Below are experts of layer 5 (counted from 0) of a mixture-of-experts language model. Rows are named router (the router's row for the expert), gate (a neuron's input weights, with its number), up (a neuron's input weights, with its number) and show model dimensions 0-127. Each number is 200 + 30 x the weight over its row's rms, rounded and kept within 0 to 999.
Before each expert's rows: "comes after" lists some tokens at least twice as common just before its tokens as in all text; "gets" lists some tokens that make up at least twice as much of what it gets as of all text. This comes from a sample of Wikipedia text that the model never trained on. Tokens count by the router's weight.

# expert 61
comes after: " of", " in", " with", " to", ".", " on"
gets: " the", " a", " an", " The", " his", "'s"
router,236,214,224,199,241,191,197,230,249,196,199,246,217,220,138,204,193,196,226,200,223,220,168,209,216,216,215,205,187,237,200,212,172,181,211,204,232,216,176,167,216,217,185,177,232,243,140,220,232,175,202,250,205,201,175,212,206,235,228,202,180,249,211,224,211,226,188,195,151,231,222,186,198,192,165,197,143,195,166,246,240,217,173,200,240,229,209,163,187,159,212,200,196,249,239,226,207,285,260,180,122,248,175,153,189,280,192,222,186,147,219,220,262,224,252,208,177,190,208,161,210,174,186,212,187,222,169,159
gate1,234,187,239,249,218,198,174,149,211,198,141,217,185,227,209,234,188,164,211,184,227,184,215,204,232,208,237,202,178,192,229,237,178,228,229,177,204,228,230,214,205,256,148,197,189,204,156,145,174,217,185,170,207,188,171,184,209,255,188,174,151,146,245,227,217,168,236,229,194,176,158,233,180,191,162,160,217,174,198,152,195,230,258,199,218,171,181,228,194,165,210,241,178,230,189,256,216,183,195,196,184,215,220,219,232,176,147,207,192,157,173,193,151,201,170,180,228,189,229,170,165,254,172,128,233,182,137,151
up1,251,155,181,221,206,220,236,152,175,185,178,170,139,214,208,175,194,161,155,192,193,220,208,202,197,189,224,246,239,151,203,293,165,211,211,193,151,175,195,167,214,189,188,225,143,187,183,132,215,208,211,214,168,218,280,189,182,186,224,169,196,225,204,163,189,168,176,231,226,236,212,205,194,206,219,222,250,231,160,185,192,151,185,169,170,200,185,255,181,195,170,227,212,216,173,212,196,190,143,187,261,210,207,200,168,255,248,198,196,202,211,204,181,155,238,189,157,278,199,187,228,181,163,199,188,228,200,199

# expert 47
comes after: " the", " a", " in", " The", " on", " for"
gets: " one", " University", " two", " all", " some", " part"
router,259,178,243,175,237,180,205,193,238,204,193,151,202,245,162,229,187,170,233,211,241,181,224,269,202,199,212,231,164,182,244,178,230,257,190,192,201,208,218,207,201,226,231,228,246,208,199,190,159,189,251,212,230,216,199,160,225,212,234,129,202,162,216,205,189,149,192,163,212,153,188,203,180,228,240,241,173,208,149,199,212,159,194,170,225,220,165,143,224,222,238,199,213,192,246,257,187,184,235,165,185,171,146,242,175,190,162,217,244,182,197,195,170,232,243,150,211,201,213,181,191,164,226,199,259,198,157,201
gate0,234,224,173,240,246,241,209,182,186,204,208,180,198,211,192,173,221,255,232,244,183,186,218,243,236,161,206,208,190,145,223,217,190,255,190,200,219,232,194,207,189,253,196,226,206,224,199,249,182,162,193,265,227,196,153,174,220,187,239,179,215,249,287,214,163,181,224,200,210,174,177,221,193,171,185,242,160,196,194,163,209,210,237,202,223,204,222,242,198,195,170,237,194,213,240,190,235,158,265,168,244,203,220,196,151,175,186,225,157,158,242,246,230,245,171,263,219,247,202,227,190,185,203,232,177,242,192,216
up0,225,207,236,194,224,209,163,190,167,200,202,205,170,198,210,199,178,244,195,221,196,219,248,154,231,218,210,152,186,190,192,179,190,221,186,262,235,224,198,216,197,207,181,191,200,189,128,221,211,158,165,202,201,226,187,120,225,202,159,224,187,234,187,259,163,160,204,172,165,169,250,144,221,212,188,204,203,157,194,193,157,230,246,242,192,194,199,236,179,222,172,233,237,209,206,163,158,160,200,213,260,189,178,231,184,170,149,220,198,183,240,267,237,183,214,273,195,183,153,138,154,163,225,201,222,187,212,194

# expert 65
comes after: " of", " in", " for", " with", ".", " his"
gets: " the", "'s", " his", " her", " a", " their"
router,213,207,243,184,254,148,209,225,263,212,192,248,215,208,208,239,188,187,180,207,193,234,183,197,176,237,191,144,163,193,210,207,218,204,191,223,212,211,230,179,248,177,152,241,164,203,145,243,198,185,219,241,222,205,132,196,198,219,206,206,204,220,199,233,197,277,186,174,189,203,186,142,194,180,167,223,162,163,163,232,249,209,188,205,194,239,216,174,223,144,243,179,224,224,231,175,180,251,226,202,156,221,144,175,175,265,191,158,167,189,235,199,271,206,252,173,177,195,206,193,219,173,181,187,151,213,173,204
gate0,163,192,193,206,196,188,207,217,213,226,207,251,163,145,174,189,158,196,205,180,242,258,180,191,204,230,186,185,173,280,196,219,189,190,162,233,137,242,239,225,226,188,233,184,206,211,182,202,233,248,186,212,261,149,211,238,159,218,195,217,229,133,177,216,243,192,233,234,220,187,182,194,183,199,173,166,139,200,184,205,179,150,158,233,212,143,207,231,220,169,240,195,199,160,203,154,197,179,229,237,176,189,231,167,238,159,168,221,205,179,214,239,180,233,216,181,208,150,164,195,256,202,269,185,194,196,208,192
up0,179,188,181,238,223,211,209,209,210,158,187,205,125,222,179,160,155,209,223,187,216,215,153,144,190,225,222,118,221,227,243,218,237,248,201,220,151,198,259,227,214,219,188,218,212,162,219,190,183,146,218,208,219,210,146,192,184,194,183,249,195,229,197,191,247,183,265,215,189,198,158,179,207,228,219,214,148,195,183,164,164,202,222,261,183,176,231,246,228,177,211,255,192,175,223,143,197,131,218,193,193,242,229,215,224,177,173,213,214,222,190,214,218,169,208,158,172,203,161,179,221,194,187,212,165,226,145,231